Experts of a small language model: 1116M tokens, 8544 steps.
Below are experts of layer 6 (counted from 0) of a mixture-of-experts language model. Rows are named router (the router's row for the expert), up (a neuron's input weights, with its number), down (a neuron's output weights, with its number) and show model dimensions 256-383. Each number is 500 + 40 x the weight over its row's rms, rounded and kept within 0 to 999. Numbers have three digits each.
Before each expert's rows: a language model's description of what the expert responds to. This comes from a sample of Wikipedia text that the model never trained on.

# expert 4
Description: Compass and place-type words in geography and infobox text, such as North, South, County, River, City, Region, United.
router:603513482535573374522548512552459548550507520554581542498453524497474525522498525459510563498563464489474521510481496495456535485470459500524535425526506488516432489507464521496498476505481471494527545510495529491505497421454549508460557492498476534522471526556478467513507456502456517494564554535536451525451534550511518493411517511447466519480505508518560515503507445478453462534452
up0:554523495492540462480475514487522494529513507536516481518607464526415517506517525546565519494512526473494503430548476454434506471496536496506415518402472623462522497538511512495536489537447513608539502480601621440511489479451450500627470482459544523471495496517468493507472523515513448535488490482502444520516593524465535512392492551546500501420433500491462475522468534413423474507557
down0:500519560495495506527468538500538585541517494488468632521514533477551447484560513496463465502582526467527454543528540483440480453469552465515542459499423465455489469522586509527507448549496468494439519400422426554484553464512540536484519457492532462528501543536490541535502514501463518443552495512492521484539540458524515468496483516446537496502541457467421460475498525525479474499461
up1:500447462491496550532483470546475558499551559447465434439490539552454497464592513490487510521564451421432513509507408443458540579478492586416483508481508467500479516492543511448477523500416573538545520469482478512561543508468567500538492488509579562477479544524530565536511526521479510491533536563521465511458559549479474511504527495576548549465531535628491569487468502432444547525497
down1:541499529509509488530466415448465445462563478511565469492536525497476469532503412514516458521516460557507519451516470462542470529539470528488480517492540534482463402538441438485514531527545484498530490524448438525493485511525468483498454487471566475488469543508531541573502465514464509497476575519530441388559464506513561578478526493504532522482615579471581502486482451452451597522447
up2:470530505561500511503463475530462508533500479544480539462485462562524511521534525476500478506532458563489479644502543502428517446547504538572553536470480502510634458548539493501526453454491517537525566480486580474530502482518532478449550584483543491510525517581564529488469466446489535435432542522501474439499503371462496497567532453563578490545515494553485506517447523507502475550538
down2:556511520491593461457483500454454513447615554442509531554509504480553486496496459482530464482518490521565505475519514471477489512476555488523428479430422512527441528474429541519522560511533427494518475504549591440427534518523485527539553497471557571564519452467518478529449481450585431396521543476462540564511500534523561538451401569511492506540537525516491484471513497492514479486502
up3:502562478506507415477548524440471472500550458458484499432412458593476529497508427523496539480505512443455463538442497472561593480469513468567436425490428553552494532450464589513504467501489552520476529536516468543492502415407449482536571502514502488557481501533456479567513506568513539507573503470474475501489559554421448525490542422503471529457493502530540484456543467527434526493525
down3:509501453500446500454524504548461537588516500521449489554500518545515540524508490527479491482402515513462519543500534484492548472501561555527530444559430458454469519461521510481478503558532563445466474460491522460490547412506508514449518489528540459496477560467449508462463462551490493503478480577548511525490477486536463402523421491528511504465514545489560466473452549496427490457521
up4:519511493505538536478445519537458503469534582502460538518548541569496528532451534474530459536515500526444503519436514523432457442502512510451465517448481469546498461473524482497518522550451535491469523487525528559525526434475595518448452551471505504466616491536410498440511488553547508454528489584482463541499510487466469450465538474541525539537488556478466510470496474521526521554457
down4:505499518468460442499508501461463510538556465471539463551449475572520509491490484407423500490538471573527498545562566469502485488479519568544433577512442509474479474521544551488523532566445543494558505528512531508522518469523562534526514585539493546472442536549514519505461525583554488540478526500515433461542506470511467405507476512507433510452518493556476506435531472480545405476520
up5:514484459502435493529525529503473521493555531501449447546604570541511513560528419455491535503479525499481451511537504519441485526448498494492503497454513463488485538550477535517532493522449477528489495493444570444520464458415447465523490487463558478454501505537465528538455453526516536492538575546557466537467578596550466437501478500444454533414477440484525490467490460490499560534458
down5:555523431545515555480492497558454497481479552525542538523550535534529543443509513587525469533511530486421464550541510490489438483492541520504526505502535462481527518515506549544455506473486408501539540418504390521423611516520483493486488478518484451523515484470525525489551497435513523490438501499541503544621472481441525546445505561526502558537496461463449503463483512475461477487494
up6:509451459449469489472477556514422531492515527549598480520488513476473568463527412457469497473522477496450494487453511478470503503516463490474540452469487477409497499405454494421540451447474563547471623429518458483586436447415508502516451472509514465534489488512532543527431501475522495535499512555542475496465480493509499519491437480483459532476478498515454513441504464468462506520468
down6:498380496534459536488499526566509491560448498465499505534501542512498453532541525521424452511460503467543533526532432508495442480481575516473523521475483521519418417522453473480467411534497486519477490514532554551615517513561504550496588479537470484515449469530461410488452450541546426539511520557528476492462545531513498500573584523470505457514516457486536532520448549488446522448485
up7:523528547478497503550449494496467542525539471460474478404522543455471516506542495527490520450560498478398486476497476449490545477496501483538528508511491486491444506497466540566539510475473515545484482571451451467510446501465473413432497428487499527507466463536512501493476478548413501505539476472461475489522540581432492511452522508446497552474519433543488484500548435427450524528540
down7:589491539564415525524518461479512524484491464483454429465454533483491606540486509510564501466538509513517487402451437510447545499483533512464567554522432474480557583511455502474556494524495489493457487472513409529500548604529560533559490544494517563499459473509464486532497504530529450508437506498484500544582538460471503519442490532516488515476508480498512478514529479456430553589462
up8:473545502487485465518554565452509521523513457528472544522563497528503459512514518508560507455533468552490492508588446533498490534466502472517518555535463595538589485449476477449505425485502539484550545506488474468473462452491522491520505492488542523457503535511497491513507465440481497429562492426530418501464544496428499522442488495526523524555570529422519529442538486452583493474510
down8:460584483504555491518510514461538486457571453485539531533449483541507488556558491520478483435446461523454497570540575540502469546493466462481506528523499495522436503468471527493452528572505470529504502482498437529518460565516473533415529441531560498455495521520474435464519559475537555494488469465486504486499460494440451464444516479523526473509485557545462483526446452483611480489511
up9:542475521502550540577518487468504504489515472520551490479495427531535457465509502451515543467577515517455511474474559512470580551421460429537503436494532493478547573539459472463590468480477503502501555554510471554456462424478512500520510461451498535502484438512489445500520541510511478418527474456489522542518524447544527491474452524436566531468469515533442510490503519456506451512508
down9:440526492510419549501476499473501477496480457511496485527473532479604533574446477553524468444468470554449557514621485454426455508427509512563544519465483482444430546492538552540518468482570426551561496477508447503475498486444455541463535531464568511503482430483475525537551509551450449529492490481541485497527588474554437496500448542489494486515446478488493541523493532529525446506545
up10:487486471505516411487560597499481486547534513531547479485494513476465522391504521528449533495512516584473477478500557468462490462468510485541491467401536502484515493407460476521483480499491503488472497495490505535452518421440583556531541517461506520437499509497485466555498451537507490514597489479462491503434537468446457534459438484516548505459564484529457541548518562458435556599438
down10:434517556542494523498498550492516490442528531478512491422403537543522479493510455506539505558463582492552550541569546489481429465514507453440499483541433468527535512466408499424554474488541465519521519515491522539476464481534493540465502535554511516512510496473455484461495444499495493547516538543483527536476435474479529501518539510475527531497499457475464483436581506500531532538538
up11:502474502453476529533465502528479583515520575482544545519490592485471549474539427522492484502541542456541487487524470460459475511466532449473526469464504499522541482507475515558588415516468453503529554503558539554507573502442525437524513497486391505504539477507462477506585483483480506490516541462427431453472533464445448523483552564486625507476493505515453529490504534520479467568541
down11:574490424574461469507513497492592503459526527504531472490477544508538474432579531469535557475510512513466456505466424491542518494465546509508469543481525475493511505500548523461510518507454563513581544493522527549470479445478504502494453550562493574512510514496521553508541488545562470544496555499458477498431479532430522536514555494476514466506510556476519529536519520509460443433468
up12:519536509482502474566474462501527506509504506456545484500515542624497435481502501501498554481560479482504452456523462511555553449439502419527502464472526468522494529457465473576493454521527541445547497494448496540444491461450457499458495502552501497503443500537525409529484469567513498497519534469500491478485537501425507470538457577506515504485502497515493493493591545528501420517506
down12:495516534461577504480475573418513457581500497522537550501479574518516495444465453514509538475507439532552512460474538557484537496480447510563557511497517503522397457497513453527489517516465523564506519578569493465441484485455558564494468561442447533518502464506511527478500570440498476502512434590563481527502471489475478515454461544471451450516576498531508501538502498530563466462565
up13:496466431505510535455466480556475491470522453515562416480505511528439434521499468443464424511541514498527512535569514522491520384478452494506465462539423474469397506516449472586488430478483533529448559520497545477542585444427527487489525576539510465561459472461492577508513576536465452477537527511447553598540506388493542542529484523547526523492489467486515526497559466504465493475560
down13:443485457451480415578524449529572504513473552385556508511519571480536548423502442554475585533469521531546478494466449501508455553472580458485539473461454620499519487531533526521505551495512465474554452421459481494485516409490481464507492471545519460550461435507503565556562488531496511530490562486502468536480478483460497511498485461488521570529437490525505506501547508507550483451459
up14:437505613514491484428511549493542567538534476525519536582517445539481546527527519465500436511522535440547466524512600498483528472514503504444454463495503470495521452498402510544444436477504440524528539445428486538504519491492543560509464514521562552503510529483543520452582462555527505507498586551545501516477516509474421543482531513581552576482536557521535468477524541549437526496484
down14:459563429529529465539525525481599501520537489482530489467504456444467577430495568455468562450471491474500502483518476449523536462525436500504454431528559504560446477523485470454462530505452509505452548467498506435506500436512452504512475517600422465475484483423531510469509479501518500440512486452467504605528488519419443487456533495493569503533428553460472520548478529490505534475469
up15:497506500450468510521455520507514489468552486549559477533503594536533545446501416543512401516516527472491469532512557523481532550470467485536536418496498500513502536506567528512495503451468438523527549498539605476487515481529469455581524574421504482431481512527492537512474482551488494487540503465532511461460521465568527522457501508500494488452494511470618467483495462502523519520535
down15:514519464591511503543513515504505444491526520507430466548442478501467470470478530487457510507514507456416527426600522481542458457545454454447499573520518492493527563547491452530563525557510539522546551552466526505473505521463496565489520517473500491480467501537561446490507517492580528432443529429432536527502495546525468446406545537422492549537474476529530490501571481450471543515546
up16:537534429518540485584497516527447449539524464455462485404555556481481536448505446450514595465521490486472517547507520509375512511565465491462527537489514476566529532484467429556523479566413481487409548478503559563504489490476536519503541494476528546466454519478507501527529510568533510517491499616506463418523529457496487489566540485461518520451502482439488529513480539518444476504437
down16:526557513475580431571556528518552495430487512548528519498511520509475470519484556495510526566536490482404508510581528600439545437483575574537437577481589473492466470525519497493523456499495561503562507531535539437508489474501493512539508502501508498490574526467530526446501449525502528501457472493500455489444460541512419501510471422456479449477418476433521562436453450504497577534485

# expert 39
Description: Uppercase letters and pieces inside acronyms and country codes, e.g. MEX, ITA, U.S., ICA, GP60E, ADO.
router:506477548575504394514438515471524546480551540502510444532429514552404554479481510511566458451453542485539574527410447566476525524479475433577522518478504497477492507505448519465451415452536545494518520502457512475548560543477515492590612393537431503483489497462505541502402414522511536517526581525519459523532478566500481550532496525438486564434438558492555514469492537499511521469474
up0:488497540431535506550420464496431498580600524511525475480483554590429499471528497533461430541478415468524555476439482486481533487492498460523441399528489491433507455506514480621454497505500568554525510458503457558505480521487487465540475535558480533466503516497478584452482478503659539527471533467602472507489550464467487490524457461490469558478430462482537441567560538509591556521503
down0:469439521476541528530468490442432441477442497508452502549448525490496513445498498520538471477564555514456541475525537462509480413508523502521472504456499534460436506454487471538526489589536481505540571527503506507526521524574596452588525511500492512490526537490506488503492519521536490495599603489507448497546464468468472520402436510507508480444530396514497501487547491423460590488493
up1:458538478552518527522457471503489486463543448519479460473430527514472466550425401492467465510543546550559514463508532466512441500430514510510493472533586467460475540516527511492476499414513518553479535435454479518522558502504467493510472543555501619472539475473504583539553462565425527536492525482532430480497528568520457490505440572576496514522599586502494535543591487522532415535477
down1:502517477434559539538508489516540504468478556464551530532525548519502502501511490472528541543498499561533501492496487517521466538551421482557492443503564515426422499494474516503492467513538496448496492525574435627453508440561479514470492486455529519537537444487507450511503483508434543453490560544513440507426495562503484431461521505534473514472531506446471453457504591540452468459555
up2:467436519528497505489449441493525509490530476543500521422538504571432523551518542601496450501466433470547525521507538527482497537583420518474559487395535522507499575559482573510499532475519505505472546507504435515461503477506432553584528489516491515480526444539556499504476452519544533563418588465544515525482481547522439501543461469447475595493468561453550458509513544506447506485541
down2:509574501543406543518549508573488534419463551457521479578489492527539574482451538495487555492533487502542473489546534535531533486555495557516527578478488486488507534543505452556409548519472511530516547515531444440557537506493550550500440479481500461557482493470478446461467472486502469433530468495436537472530455545459489583549504510487511508483517522518474509451412571511574526501508
up3:468530510545535528466491505449417474472440537480479476501482552472539533468546442507549456544542560541560542511398487521514485505506513490513510540497442502482503479514584576543481544473506535481525555454451436425533530522498516518475574538499482496524546508477465481499444447453503494564510516552555478503447575499529438503540433586483541490539471559509483460467550484490441495444430
down3:551505428510491536501521421527469471468507497456489447535552484469479565524532556452555569447507558515484470525471471510526527479451449483496496529473513449469511461473490498530499523470489443521463459550550481514528549593512505564482541477503578490434476450487581543517455426515471487492489512504523532502515473534525464474492563527521484497479514462502558484514544565462483410525479
up4:496451417503522444473454520536555553438503464509415596514491529491444472490501500493480528431502505398501590512454469499498466438559536479483568509544456572559550512485516557543497551398554480457546501540553493526503516497529575524485452479486503472448466520506580501492503513477549492494538516526518498528527514497462463558473480507575455553500581566449528537549530416437423463524518
down4:562543448486508467467511487517509426489421415445587501556503493485501516533544584549516488517448522502484457440528496570472554534476485447571499518502475536454447449475454471423574504536545492556508484540546452417573504485543458515437493558471527489498497512509514536504503499456538489484473516546503430553533550479538516461463502465489515540534546443509506558471474550557511515456526
up5:520479530482498588490506473515525520497625542546447482461510548501484508529543501497525487598456519518506465515569539498546579464556446506467484482486449519525499483435499522500500551496522511449484472493517510541485487532502517514485481520492451515503529526416462462471472521527555462608549532512415445537423501455513493559512491512518508524514498502431459519466522420493460524484448
down5:544467457539490530521508473541543463531599529421539533524481533543464495539492501571576492457512565476472473496488543524509546518506541475569581538479410471509511525485571516541462513497485511471549488584486420493566515489501488541541461495516534434477571508520457448495543581489547529539524499513485515539493483460539511569520527573550473466561488553545505530522483529516509465480542
up6:468456531487511480504402508472517580493552514497535486558522488600476506496439454564523493452479506478452478541478480450544537520531514472489568560515455444474583447488476544559529557498519531533508512460507473529559522566438520482476504566464569528477486533493457500455500418455532521539461443522507541426506538557525423495504540475577494546474503523501475509518529540437549476548513
down6:478521534508505491504555527570497551455567490497518467522496563527523483442510476473440489480471520456541581501450544534498468457428499480565531457524510570511503535509515476470537517503473439458519519537464491471473514461542533505534570411529549554508492492472488540505507566529578497479489514507528471477436554530506580516497512488506458417527477552501554515515410504468486504466550
up7:453442487526488536491454537587475494500534501510482508514531571472520534470493502496521498436508536518481518512469503456532561489493491484468512526501495507525535505516459566505571449495534538456555439525561532504564450551499488508505472540579515466460481511518568541461426535442506490501547527546435479546488441536482525493477418507479501568524475583534542495507558487466494532480480
down7:486492490492511495505545496446500580567530532388499515522496556521486396423501479432405468457479477498569516500534512501452530478528492453559530486500507471504512496565417465434445540516428547569538527505561563492561482551492464478468502524567477503504501470493542497550479464465524384552497488491543566461494530544468585524542419444444489568429563451517530438503415495473482509453482
up8:453484575574466490510455505473541513458549521563522513455566443570478500439501497506448443438466604488512545478471542475508553563494504473518507498470494510494536459533550475492514444525529485464455495485442464469631518498553517541464487483514505545430430450545408540484466466483570503418497471506434473481455426448522464490438513520501477533479529465411483530491496507537512540484535
down8:533547486509468481503567499553478487497439503500506451477488556546469462514457455485481475489480446473536460507399369436585474551507371450536449507536508449495496557421554500504528440470573478533524521530482482519595481512530478534494508517537430515545479524524562540460502539486587469471448544456495535515509497525491570532549481533539501553489489401454397513502481460525528493514510
up9:520429509501545429484429505480456540458434418437483596524505517500460470473442481486544519561420508447498501563416508563468538526520521492494529451481507563623456589502471553513468487510590481478466575474465428533485509513456519456500503534521517481502512599428535485513483512476561525528521445419495433524461483517508493493526497533454559530502468563439503541488494480485449493522536
down9:513533520533420455423519522552500543537533484581561458471543514493528477466496540489501532484509550480528521519557434446516491463465489538543504545496481496489502580492491508459522483435517510484552551494537501482489500559552480538523482466511480458502526481513407491487519517448558456539468492507549567559505459535475565426472621551477553458438563475489432437535545543535508461495506
up10:494477505518421502499506497473512600551505452546455498456526503478462520499470480454513533482465519519525571435475455514476540510479504507556560520415500475526471472501477561496525502521542500397468482469483493470511489446497525529512529517526441485525515532447551526503554463451507452465442540512534432552550511535509535470522458546467463528494461513498416510503551540489561550507544
down10:445537524538511506523497501456531432519467469485529573510516464518499471445595435427502476447505501550508426424448556496523467574525561495507510558496452489517475432488426515493457500454496564471481515541408508520436582377494469452462509567475526441506409477527501520565549468481470476537489534522465517470527472550527473418488484542444539586555534508544490512565467502430506535518445
up11:509514517528572484441401505504467599423514493453546551485470427445537469436520484511498500524495566488511494535509466494574541494490556486543475547446568564444516545527488583524492467440490514434512511489524496463459463461480544418513513517517483472534474527512556580514552472507463507441507582479503477519500500506448486514512525544491583513554534575518543575452507479472489549528438
down11:536473493564461579532535539497550563519559493415470499505493514560464467493529434479484503492481462430544511461459494432572511533481555565461442477448488482591546491446463508528550494611498431504466515468429521507448489556535497522505490528532448482507493548599505481449527487479523560524492577464547570545510394570465439533474514483481423526487482497491558524482504497522548470514526
up12:512505535520529452443460506498543592471486478467511484557492467539520433435495525549484500476512496511486516508482501454405535528492560463526568467557571483485486524491583512478482495527516525501538492548511479529518534469482476458495471523499509588464493493488521496517450459462531404512509536433518397483475505471524529533492531574544526512539574542478488525526534533529553495504475
down12:482497518481440512479513454485521530480452524518507542543490505513479524475514448519452492640500462504568546499534521519500519452471526399573461443472515493577489452544570495529423537474481540486522500501498602490494557422461500487477494555521430549552477494455389471467513442516518479440424513498578518475497483526455465555536466559508486471429503481596515463527490549518482497553513
up13:413507535510489487479522458497461456501547528553478439543511488560488447537475484471432464494458471518544518516485488477544537479553557482573488585524544463535506442526493467500502527463494501545494525398438529453535585527555522531502547446560473442504561589504495570530481410527464510551490558520522536521482507463513514527491547448468516522488474473540508540490458540497480497553464
down13:461478531494471455491550528547461530502508516489520501510580426484513476475509475523451467511462506545519460465472530526551506444460517422532448483506508548494494471467476446436521517493521462501508566473439565522549457483539451546534597552541497504444497438470506500554533492479502533492573491560486511445506560493515498489530529544503520406562506533460498487437473505554511460502471
up14:530495473556498577508507502463542531501596515562442435540470474507514496500455457521511519560430516475448519467496467544471567546453462526564474492417508520482506400455388531498513521510487483513508514490447545495541529506447550448487499528557514504518510514469437493527580580522483537458499531494511463470460530555515502508511546552478489533422509540452500485525571497406547540538519
down14:557480511570525503485502459477536559476635504498498477527506534483521556521462508516544458464432534542459478447534487531518534504518465461491527468504509499431466525510513581550523475441485519461506547541514492426514574583538516600517467485511515448583422485468496503545544564483465495518478441533497527572461484490532429478533554548504470493508450448540499471487518487569474473515523
up15:527531471516525480496482513565550542519496561470555560507468431478509416443567484551486567442504524564477528470520474516457496465522463517559493453492517440513538502480502517512473491523458524543479518461439493466477453531498520517475481464527387532496515442448518551448489453451577472589514516439482498533481515569508476544486503472522552491455480521412514473551538537430461469535413
down15:530536483479505466496400472538440512544452491594557429527463504446500544506463536471540456497508552590502513466453504480468504490468453461461525528460501537470536431576506473529516514465505511580522457511453548539501478429482500520464556482459467485495485527504434458467444497498515513475545558481514576520475479588493577440447489523495565494501557549478468485468534445551463532511474
up16:492425536517430509506520492488560467496549462533517489437444489604539493474495495534488529433509548406455553453477473546527462464466520458518515433467509446473579518568397556502582472508517535463542517518524489533462517515505514513462474505555436410457486540498474491507464508434492519372506542464502460491525481542571546528528423472515497495504459621431549481484451519493418498492476
down16:555533463558479515522383492444429531445574551483547499439526511526463463533491526486441496507551531479467541496477513525471478522517458513499562545472518451574522511528468485502568483588558520492508545503574512508465533487513470527534478528480508558474533525513407414539510464557565518521509464546509508494481493568545491554503522472474511552498526532547503533492478544534473475580512

# expert 20
Description: Unit abbreviations after numbers (m, km, ft, mm) and word pieces with letters m, b, g inside names, e.g. Throckmorton.
router:511488516526479465517455481430544470537516488508481504477510554548508447521526478514532501531519491538530483500553525492489533575539467482483486558442499499470437511535537468492537544551510506486510519468491477495470562536472484460407488547482567460517515570453488486525462519524580476479509491566502537513519509553421515478433503466449496543531493523545416537534526586520435479512498
up0:526478496515456430424462444468519497494505434488498450474497477428465511523507568560449477537536499510522471489452443521507534534487500492503540589457507586477567514495488453453455513548454494520530589513493483604511480581453489441551463517458499475522546487518486475486495470479526457515526563563470506470562497527428425466475498476529459529548507556579528558493461478489542527536471
down0:472513551540482518569465575468551521500498472497475454517514485530468452525484482475514498520429512447430566557514528498467496542457499498575442472565561496569433526439543429456539526508552502512496493506450483439469458473516579568567516511524509477527410456451520541511511507444556552467551503465488507547492477549495471447534486482498592485490498568587436440488465472500505506473528
up1:480490507482500385481512493489521404526475492494501484453486534513557554542521532508533540432471508484538505502540486531492487522499483518455570448408483515423522423508517475499443399546498500537480481439469489453556486490428478448439431468527520432537497471517499530488485473495497506502527480495509508536550522514477564487450515475479473513511478573500477530502493545522517564464489
down1:582533496515517480573542527481574562483550527530530455530478422493486514538480454487505523472554497527515507484474488504515418512507482465495464552541557472582491476496514492486470499494527562450483498473515600434441370507530486526448567486439502476444489472465435520492491521472484422440512462534528522487496484432472535490552498568495489532521551490506521492539503386516573503521520
up2:475518455539452518466567428482499557511555555460512468517542512516462470515540455506532517470602413509510525460482481474434471483496545437498546496420535579454510580508548501444468541458441481460459509502580495580472515496461446520555518448523479495537485537480505455503518456503497442502502534480538461518512522641483481539456541559473490549455546581527526556504478430433549536517477
down2:492543477501453458501477451554534501503536496559437491552522486562542545537482463510497438541445502524575466533521515567547554497468469578517520528514587468418466582535540546541518543509466445509512545453494515542455501539511475462488487402539551434579523459521497545513484517481458541485486521535509509477537523460512540525442498477464535535535511460511507510520609488448519485524488
up3:408477562461480525533471448423528522513557515513613538519546541476523528537521502482513543527543445534487462574408472530481453541515448509450538557459613476511415512447521470448490498516507465481505513501510524465467485461448536449561492522513520496471494553519510442517504471531504500525449497554503473533509559450416601510563445593490511534461484516494533494559517482495493501423530
down3:496469507503512578555377480527423438519565566473542510484487504495446501506519508520455519542458449480511521458636539468509492511533500518490507489522427510458534526488549511494512446529509478496506453499463412539537542458564450506504461540511454564483392547519498481456448525484542539483514553455541506523478535508469485497512511541550508471534536523489510507543454539521441517424534
up4:496430528503519486506526544432533523471514529482530546528517524544549466546428492478459453544504515473519547493450461493503427530544530425560458469527495492537510534474455500515564527482505556559381498501456495540471445529488565557539457490498460507554465485477507502498475397516556449567509478578469486437547527466471542437474530505457484547475510548502460500562464435551538475562472
down4:418522490465581505532480552525434522509500543528478432435451470551548476556474485575571429531529435486513498533508448484493521573551575497533456476444506543485473511469548493482472462488565537491529562567495584542503510561516488448539457563503514400430484521555471541504496465451555448523567416523559563486483524477578498478490516478523528604613523541472514505461488472445548430524554
up5:483473536518540544445503436532521425423422502487492529490450489471510424606511466477509459522500523511540483469538449512602487563554489431457523459416451574510466447501510445486489444507505471544477495456504491469511546479536515508544519474531466501449531484528514464479443404471541531442606526559502550515551467506466486464425497463449523538547466488500527492543486482479391486561436
down5:501425498518463505480453472514425450561428488522565450477480434491543457513497467530509508492535522556533471513482544478510512514481431471540438523421425454452486526440433534485487569447474482528516405449463457510431393464487521425531466505473527584491531562507494530508454482452475504549490466535515531537545522524564502451556529450500513458544503507498503495548436517494534601477582
up6:459417612477552524472464455466507492414565503564491510451492554527538533577537515452414538531570506546491479547421467499526491438477531539575478453495522552489442557544512478477513564524555513477567503394507500513471434504499466489533429502500529467501487507437497487565556568477484458533533558548497534569558493452428578488505559481441522612477446572581437523481466509545475487457430
down6:517540475478489513489481520447480454577473490534516530522469535467523511509551517558461500535485551471483424519590498510507486466425511566520544561472450499593517564481495491444500455561485581537523505505498522570526478514437533505455554517490524491528462495509526459510561502494454528518546475517547504406522572552577556539473540463438531459383502433544514508413508433463560495489466
up7:455447553453454563561473479493535469450523484520424564483478522534486496509527545502600460490467500528441486473489510436537514521594545465442469512442529544496533475464484501519416532472534483457494532538509550445439515517461522467539428527448520534525451466471534482532487500497567589467598507496487432525465508468460555496444538530508476574493502537521444539525395549498489514522503
down7:536481505608547473516492546457532475480469565558460552506574489448558497510502498516474589562487567468514498519524501523490463479542458549488497469513452487527456467466496520477464474516580493517423474557464519413499502589495550518509485509518443512467586542501506467523514583457560588548516522519522556567466500432491515505523506497448505502483490453538465476460533514501535501496471
up8:544489510472499556526542393521573452510471541455525454450492473490503393452540498549459460509504425507527546522506531568580509542432473523520490548450510524585466559517484463511445569453607456506553534515434478534494464509547489497482536588590532463494579477530459516414505446508518433473556524528483483558456496510452516465468472553498536532452497466523469532473488577521499412510542
down8:565488510525489559494463471538515527473491516571517547549485478503474436441553491501438461454504463527514456522522556596492542523520520536574500479499474567504478495404522479537488414564536454571526493480429444455525429475454436554551509497513502521473510481534525417573460533494514547468424448517508551551500515560495453493448472507511464410506470451488497525546510516519460482552496
up9:567495389494511517493483490480509497508512505521465494509581516585506503551532536523496523519584560493501478400461558510491500572471499446465455462480500537468466484498508477515542439507510531515565463513497476464419506533469508518420544510527510523472490511563446551503479441487496545513522499572446559547502481498485501466506442505448450542536489537480501509485471415490493487495548
down9:553508549595469511402520577495524507468486513472479504470527545488586494492485528561483437517438498520517468503621543474583504432517501599539466533394460494499544465478493491469469590504495524472455519510534474582509476573543470529505455489583453442500477502438435478513517534513443541473526543476465495510530498495468496507487518533557521480528514501499520472560481447592565445575462
up10:430509569550497502492494526496515459440494504508541467464524532489517496518521497481525490521560504529495441487480530494411589508529509453497503447540569483479482515480545448510557582509505531492503552485542477448421556542493446454492562437509437451507517509478438473476512528517534529497427565490510502489574514461470430528452486451435497503461446480580504518461471546467550483514570
down10:502529527475535527489518512491542541538472490464488516560477536512516542459518507478522536472522564467557495508505488487484511473433540494485485492523532561540481464519478468463462460473524498455500432511478492436473417420508515419485536599502521558483549504468433517580600473489503405531511511561489514529479566502451505455433520500539474522513583516494565440549489427563506436472461
up11:525542502494506571467476532415539468519503555507514466550514514521522480596455437576441525483461537536515495520577485501536429537523479530494531525430498538435497465470519441464474531508513545542550519430537487566470450516518497509552452545583464537516500509536521524513523582464504533520544499546481514485540461520417537425520432553546581499469490542571506518480464523466419561555574
down11:513488481497476492481585490528454555569524497540450436456516523499504470502589468498468493447568458477531482559565557546462470491515474440419506475538476554543509552470529515488574432577519448411461504530507528572520530484430498534561481503517450420546524549507378472543406492420519490501506496475498467503505507549481486482502412546500536507477497494520463440469531426501506498564484
up12:476520544474530486489441461449543479548520484494487525512527465569464458505503485509485497492500526481505516474493521386533503550514441453501505539491503476565457447430465436548539501557476490486491466500495447503550455484493464421449516521581501488474427556490554537526509458493478465498437521552489510469602492553566511496513487448499478466510442451526460538499465466512485525480504
down12:422577487527468483489493478471420498510509482532480542497564475516562457463501534449585488449451447478500545466484499484517516513525543517489438395473507452513527543507413624576470540534500526489531584543548507495466475519504438462546551496482497475435502487487499518484582537529462416485512531395600505497489425556521487512487485451497487519439538483562495447470478509501499517568513
up13:516546409499539525505484458512470511568454541521496525550543480497496427525522472503514499497531502527518548488482495524506566554512604456531544546504529498469494438482491486487559451522489570484515526428476480492525454469535473520456514460499467508504525446479453527514472499515548527558547553496539520475444475558466418457507475459485483456517486590541498448426506506519456527500458
down13:472495511562558552521519523521510546509513496492588508490523436545470503519523463446495515587531546487553497479512431453516499512372508440466412542496533578538530494492508515553483521538500468515523545541475510568522563588457497450513363519520521449468481515548555513487504515479508428517507490543541487525478476499525443516566563499533522524503527512509469451512453528574416489522507
up14:501546461534414517512517523514483512508497411499486566535528467457445514521462556432460445474559442482435441543507565454534500541490477556501495460561521491416506496458523497513476553514521581506485546417570556522510502536504527549532494526468527494455521473517442419518468466430493511537523489495489517517497548529463457546523476505456499475495438558511403536507477437511511493543507
down14:541526558521535500505503526487495472456484448485515472557508513542527493550571559501599468452510498447556464553461454523568447515532450535511496465520528477513477458497581531490514429492514524548529540525491487519541447514512497501475496544577497529511418527521552484482502572498502468514500513448499497566462459459499496496537524554468462534465546451513530542467488538534547476474513
up15:453543515542493467450476540478525536478457545567515495480518517462534480491480563426501557495441495511471525521469479540551452545524487506436488447492505554462412475519457495455470535559524454523492604458512528458471521493480454555513471491513484461506509511529480527548425550522543461537552461576512495562484575503516513465516504526448529517489472514450483497524536519477491529485461
down15:495466496540597451461553477514443526567465532506462518532529604476521428447493428472571502465478511395532522492536429459482492499465554520484525396515476467520419559513542510552530482442429478541489589404504477507504504545537474412501532568499487489427542523484458561458513479507514440524541481414497467445487456581528519575498482598470531431546474427463521507473496454500497541521509
up16:500485473488465504506475477458501529497533493606581524461601470388540396606505514513512473534542504531545556479514510469488490486513500533429541461514474501480498544544571444527517504489435518495463530529481430439491514501489531476436455518478475499472490482552496478494524525474537522513507542470510531485476497467427449488534570484487516521485461519499472516533524564457499555562495
down16:463515527531435404591528470507525447500440505502528521537432408620468520483475561447442464539484466526534509459522498544493530513479576511533456461542511422529539536508563467469488532554489548554459522498536450498450541472500472525541524539526562458586499526488468438526461488463517470528500559473540448511521493517465534473494490555494390480428529508536505471478452483472491418437519